From a checkpoint of a small mixture-of-experts model trained on Wikipedia.
Experts: 32 experts in each of 10 layers, 224 clamped SwiGLU neurons an expert, 1 pick a token, a softmax router.
Below are experts of layer 4 (counted from 0) of a mixture-of-experts language model. Rows are named router (the router's row for the expert) and show model dimensions 0-127. Each number is 500 + 50 x the weight over its row's rms, rounded and kept within 0 to 999. Numbers have three digits each.
After each expert's rows: a language model's description of what the expert responds to; "mostly gets" lists some tokens that are sent to it at least half of the time. This comes from a sample of Wikipedia text that the model never trained on.

# expert 3
router:462570474467498450439552503491531568441409485472424477510489449412594467555558553507439515453478480530539417493577492428441564401458546449487549468406472598461442479472505578501490513507398427489502455441442543564463516511620494514493489612506473456438459492558417511478547479468450551430492430470407456504489456583497558507389510482571480534532421512573528523476482525494442518523531
What it handles: Word-final plural suffixes on nouns, such as s in Maps, Languages, Hearts, and es, ions, ities, plus the s of Thomas.
mostly gets: "ts", "es", "ations", "ions", " members", "ors"

# expert 23
router:463452481571450558514599581443477491472506462517417566524549554542483454472545537487536528423481541533478432520486441563417517517514517535570523500438584539465522535487411569557483508528458530519585494534547441468494396578441586524495502447557560487575427569623466513529542433487426491533398535542456575432486539511594530461529473529499422559462435594509427518484523451486531547472438
What it handles: Subject and object pronouns and modal or negation words in narrative prose, such as he, it, she, him, not, would.
mostly gets: " he", " He", " it", " they", " It", " she"

# expert 31
router:493454421412491458594392569565483496573430500456554542392377494521628463441484474440463554510492514534463456424513494498491472559534443484468527478446490587542461532484539453469494559477514451525521450520515476508613571506540393529490566516539491526519488498432427538545548484568523471435546551457607420449489496539537470495449597519529528529480548425559516529467414460538504516466587
What it handles: Single letters and short syllables inside foreign or transliterated names, such as h in Akhmadulla, ka, ki, ko, plus apostrophes.
mostly gets: "'", "h", "ki", "ka", "ko", " Michael"

# expert 22
router:463461494562554546528546446461520529519554450499429498555516498415575462489565557541607469599491521486427519581479547472549428548501449442557412475512555504455458486430560506640562476479472505589492450484459483420470507583500451559532491427517508435464551564541509505434428625443462454453434416471457481471572461495491436481557531533470549502553478478550532450447604473468493578484500
What it handles: Equals signs closing section headings such as "= 2008 Ýokary Liga =", plus opening parentheses and numbers starting table cells.
mostly gets: " =", "$", " album", "{", " List", " Cup"

# expert 0
router:448510464536458557531488494431484556529557545519521439613590464529426590446494506567455557584532461542593461561491564485456499491515601434534453494504578413519548438444567563498502488481580485594470453496497579531460468541500509548578510413451540439459447505531536430482504494508439430560379429541479556483571502450527540464513425508455496486538466457475507505469588472473545620536544
What it handles: Numerals, years and capitalized name starts inside tables and lists, such as 400, 2014, Liverpool; also some Thai script characters.
mostly gets: " 127", " Winter", " Kong", " Es", " Liverpool", " Mart"

# expert 1
router:536495501482545504505528445610433555592515512492490545508426450587532512549498529428506495471527510528503461491472493470532437383507538470488500520499525475549522453437542444569512491485486467487470439534490549492526515439551388498422595556529516529511521448449485601543458629486414489458430544452539397394467459465515468535490471591530486518592498446394566394464589433533500411478450
What it handles: Pieces of capitalised names, places and acronyms, often after a capital letter, such as Los in Los Angeles, States, Paris, CPS.
mostly gets: " States", "ș", " Los", " Louis", " MPC", "á"

# expert 6
router:445431475500561544502519521494493472501467522516494536475483601538431516474484542536558502491537432535567570475514517510490472520469545451628443482409500433541576478555514607455505384521422565533467489549475502546555439522521587580547435446443561487382453485584547524503535453401531532507454599537579475524449515484510521431464438461502469565544493381559474492550574567440558546511481
What it handles: Full stops ending sentences or list items, also periods in abbreviations and decimals like S.O.S., John G. Avildsen, 103.1.
mostly gets: " .", ".", " adj"

# expert 12
router:524520505452526568413603561429438458540420461465478525526458466477493543465464497472476482545461482536501439534495495415470387395555426560501558521479467523478572453446469394516512571502563430583500488512483400592418422534525433566519510436416518454521447495537497464548432454522471479573378482501555552539495497511609526493515431484458551471506436474495476379494533474534534557521477
What it handles: Byte pieces of Chinese, Japanese, Korean, Thai and Greek text after English glosses, plus some short Latin word starts like j, hor.
mostly gets: " j", " water", " Ag", " ph", " My", " son"

# expert 5
router:609491479454566517547412462528440539549500476487465589526518443463624451552543468478496555507557538522429464517479528562502541487430466409504581504555437465427475558513547448484514441450569446471571564434621539503456570487540513490517549454450446607411462444439528551511472551405505529466512503454502527552477598536523473485446593509557467563493506441504499481478497502475424389541439
What it handles: Mid-word consonant pieces inside foreign names and rare words, such as c in Quercus, mb in Mumbai, enh in Copenhagen.
mostly gets: "c", "mb", "ab", "str", "f", "ch"

# expert 4
router:444525459549452562527484496435480549532562546509519434617586473521428584450495500567453552585537474538598464555486562475457509499513610435527435492509578398520545437448571574508498488467582496594472463493501570529464464538495507540558509417463544443458445503530536431480514495506446428567383427532466557484574497439530531479513430512456499476540468457460515511474581466479544622532543
What it handles: First pieces of words and names after the, in or of, such as Al, Rev(olt), Si, railway, his, plus some "and".
mostly gets: " Al", " Conc", " Corn", " ev", " Bad", " Med"

# expert 11
router:454512460545460563523476499439483545531566537513513422604589476525423578447487502564453553578535457553592459572484563479461492488514603434521438495504578398525535437441561563510510484466573486602469457499495570534466473536499513557569510419448542440454453504542537427469507492508446433568381427533472558476572503443533541463509437496455492470544457454480505506474582467478533619536548
What it handles: Numbers and digit pieces in tables and statistics, such as 101,030 and 400 kg, plus first pieces of capitalized names and articles.
mostly gets: " Gra", " vol", " Met", " Op", " Cy", " p"

# expert 9
router:453517457546459567522486495444490546536566534510522423605591464523423582448492506560446562581545466541606465562488559480453495485517604438529443486496581401519542440445563558504504486473578484603466457499485568532467472537487512555571500413449542444454456503534545433482511490497447429568382433533479560476574508445528539460510439509460495488545464463468519517474584476479540623532542
What it handles: List commas and and between names or items, closing parentheses, words like Company, Corporation, Battalion, and numbers in election tables.
mostly gets: " Co", " Company", " Corporation", " International", " standard", " Battalion"

# expert 30
router:448513450544460568528491502437489553528570539523519427610591468517416591451492502564449555580540461553590456567481571474454493487506604435524436497496572405522538440446550554512502479488582497599471466494508571529457460537493505555577496413457544443454454508532545429479508494498441435561378431533479555477580506449536542467505439499462496478536475452475513502481576473484557619525538
What it handles: The word the after prepositions, place-name starts like South, New, North, vs. in schedules, and pipes or commas in tables.
mostly gets: " Cra", " South", " vs", " Conn", " Sum", " Dh"

# expert 13
router:448516464539466556521479502435478540543553540514511417612586469528418583451493508562451554571541463539602460561489552481452493487518601439527446494513581396529538435447563565506500491469581501601464456496497574539478476544500515560568507416458548444456446500533534428485502484498446438567375442538482559472579504440527541463510425499464482484543462456468515513478582472481544619532546
What it handles: Table cell entries and name parts in lists and tables, such as first names (David, Mike), numbers, percent signs, Jr, Inc.
mostly gets: " K", " Jr", " David", " Inc", " est", " Eric"

# expert 21
router:528473552491520404506560583547568491466495478450575577413450487544522482586502432481408419463455463472418493417586533514463579546573502562497532500500518543434519469565501492522549412502474614496451462513562481415480540454506445475463562578579464533624533414495453439510501486489475576465465479522505466407549556470542488534503555529505646528513497435435498495538440551470474502466523
What it handles: Word-ending pieces like ing, ed, ow, ton after a short stem, as in sting, Bowling, drew, coached, Merging.
mostly gets: "ow", "ing", "ling", "ail", "ock", "ong"

# expert 2
router:453439483570511510573451453487571550560476479573476487541465526547552511495445547524430544461487476441547587477504549459503476491500481450613518506527438451533543389481530444401467555475436530535413512523437495518575408435587567580570409465441504417522529482463504409460537562530484584575554396390527560511479513467473536494522513444483481568485528450530540465523510519490618516489560
What it handles: Hyphens inside compounds, en dashes in scores and year ranges, slashes and table pipes, such as half-sister, 1–2, 2016–2021.
mostly gets: "–", "/", " inter", " Mid", "—", " Pre"

# expert 16
router:473541474531507448487536452444563481441514560591561529645531571523438493435418432482448494509505433495552526459472535515514435491508551465538399499519443394524489490444457444417533551467459556500455521493515528559439454453501411501534458403438497550427494583604577424474408549541441564521561569519561471456512451531434498531500447473506496458498469474531574487547568477455552403521549
What it handles: List dashes and table pipes at the very start of a line, such as "- Aloha from Hawaii" or "| Edmonton CMA".
mostly gets: " *", " Clade", " Succeeded", " Assistant", "|", " Source"

# expert 10
router:514442479511426608462563548477497481489492493453455447461548487508414526477466493541446495498533469494540585571516355539476477540421567610430464538584597579520528465559360510439517551470551533454496508549505531403477412521526421549489460512461512497449598501576434560466459453530532499549513566440525591524519467499512551568477490453452510444472574568460465513462458546481534564472517
What it handles: Prepositions and linking words after a verb or noun in prose, mainly as, for, to, of, by, in "known as", "part of".
mostly gets: " as", " for", " became", " known", " until", " called"

# expert 7
router:404622537460442465484472441478561544502575487537451438605548459461428560462517469490519535575493442488445524559482532481519422496460577478555523487473557456497415491453527490536502557454499552549523507472454531448421512418462438615550447490456566516416457562540538377576399552519544430482449502543480556468560445461471569489582436532584461471463497475472531454495561511442529454533462
What it handles: The pipe dividing cells in table rows, especially between names, teams and numbers, plus semicolons and taxobox terms like Animalia, Insecta.
mostly gets: " Animalia", " Starring", " Insecta", " GBR", " |", " AUS"

# expert 28
router:480483509526491518489480528490532494466511577559475439593541503411501584432464485543530485498465508471554432506538572434570473467421591498544439423446539468543404448576567584472427516444464526520413625468394500425475522514495470469556545478533432430543486528558577440521511494503448456509575551475427453502487494424395438471573483499524514497558573578550493573566537543544528533502564
What it handles: Colons after infobox field labels such as Location:, City:, Edition:, and month names in dates like "August 18, 2000".
mostly gets: ":", " August", " October", " November", " January", " April"

# expert 20
router:497539460529578506429517416603429505512433474497524548545502516565505409474506549549517452390468473533542591539489463517464477434513458566456542456432422466453486527556519433504489456548532498403462500515564428514602498452510588396475450609516455410561454475444507540499438449519535470539541592560529475573441544547492508516546569547454464524419510502499469457496414532533460414422532
What it handles: Middle pieces of words, often syllables with i or u, such as ici in suicide, tle in gentleman, lu in exclusive.
mostly gets: "ici", " ri", "ua", "elli", "ui", "ili"

# expert 14
router:540515516451553602427511546491426483411523521459611464517497610508482541489512499551453506505497624407431496533433336513471501538559512533556501524567581552501427483420410534522467520503481508546600584562549540459522538463508450440473493474517523432561524526506522413510527517405466508526482431440461550450475498490497559515444430472461511484543474614521424589493514541501548520500479
What it handles: Past participles and verbs after was, he, to in biographies and event reports, such as held, released, recorded, won.
mostly gets: " used", " up", " won", " made", " released", " held"

# expert 18
router:568590516494510463461448508542548507495457518545584511441460425460595540504522482401585421463531462466426551457565517461425484448519423459464552553532504501369555463561438468438493481549503445529533447500555467497589545469487566462443513608465470495548547472549516526475501527526618471486518498558594426527529577564564464489468494483522396425487518558478560477436470428488452470519598
What it handles: Middle pieces of longer words such as nt in Vacant, one in component, cer in Lancer, tic, ific, reg in irregularly.
mostly gets: "nt", "tic", "ern", "ient", "ific", "cer"

# expert 15
router:477500478568475456561530478527505483447421361430494444447486446485532469559562503412469487558420589462556490539571490583559511490498468478527524489509487583564508597585539456497471429582539510382514482500527500563455535414543481510473499476512449549501508484451539573551550570572559576578473538549482426440497492550498428467442612523532553467478527442451578533525463475442431510552424
What it handles: Short pieces inside personal names and common words after an opening fragment, such as t in Hutchinson, ef in Jeff, ger in Fitzgerald.
mostly gets: " Harry", " Patrick", " Glen", " Norman", " Rose", " Love"

# expert 24
router:448513457542451565529490491434481559531564544510514423605591470523424587451504511564449556578540466540601457560485543486460504500507606430528445498509572403520553444445580561501513496476577486600468452495497571526446464524500514546564507416442539443466456512532542430481498494508445433569377442539474560490568502438527521456518444503453498485539462455468504515476589466475530623536546
What it handles: The word and before the final list item, pipe separators ending table rows of numbers, and some taxonomy or genre word starts.
mostly gets: " t", " mer", " inst", " poet", " N", " Mer"

# expert 27
router:425497563513437608564498533484443523436503483426429475475525577486452464452557457538592473515577536569447540452501451496409491522558476568413457581538540571529522571534500635524522518526544524516490499570432455381482413617484548509490472437622508517531506514488426465528526458506499514488579520504504510461498421486485545476469511441553512520479489627456457552539458512494563545481413
What it handles: Function words in running prose such as that, which, most, one, two, his, other, few, often after the, of or among.
mostly gets: " that", " which", " one", " two", " all", " more"

# expert 29
router:487436497540507479479461441463467437546550558518565415507610609480596442536429499541477562559529538457450523477477545421594517534461451477578413471520441546546480455413408447576498534472423485472464502551434510565482492546406508431481428431442531544443442550582520473396547544469523469443496534524407475563432453479469439511592458577510541474490480539489558507486457474503518469512468
What it handles: Line breaks and paragraph breaks after sentences or table rows, and = signs opening section headings such as ==Bibliography.
mostly gets: "\n", "\n\n", "\n ", "\n     ", "\n   "

# expert 26
router:554565587474491441502553494457539407567516455502479497406498454506457522513453555452527531530427461515474495554568539520572562492467390648458521517447445457368592540470561537472529497452551495393554505468480487550486547589533518522449559571498456518535521541437506549399486454483588547448553423514506524465508544497445505467460484423480443485434584511491504490551495625528457513498444
What it handles: Final pieces that end words before punctuation or of, such as l in correctional, y in lithography, on in coalition.
mostly gets: "zed", "line", "iful", "ful", "ble", "ial"

# expert 8
router:530461519457450546452416530511564548502544563524501448468404560508397504553536439498509436572571548526582488489322475557593439519478547464451423452592521475566495523487470527535553489484453467469544534415533534487410439500440483466510484578484504494458563521415508415520571465514474366492542478465449575553567502491445529576529495497500580489541477571496461498455501465478437545550471
What it handles: Prepositions in, of, from, at, near and the following the, especially in census and location text, plus invisible characters after coordinates.
mostly gets: " In", "″", " at", " near", " in", "In"

# expert 19
router:457515456544459567514496498440489547536556537512517422605595475525426587446486509566453554578535463547605444560493561476464494495521598441524444492508584396527547439442571562507503486475582494599470459506501574532465471541495516550567509412453545445459452500527533422489515483503440439562379426528470560489568509440524539458513429504459484481536465456467517503476581481477547617534537
What it handles: Word-initial fragments inside longer words (imp-, dist-, mo-) and function words such as a, was, and, mostly in species lists and prose.
mostly gets: " dist", " mo", " Ot", " Del", " Mc", " pers"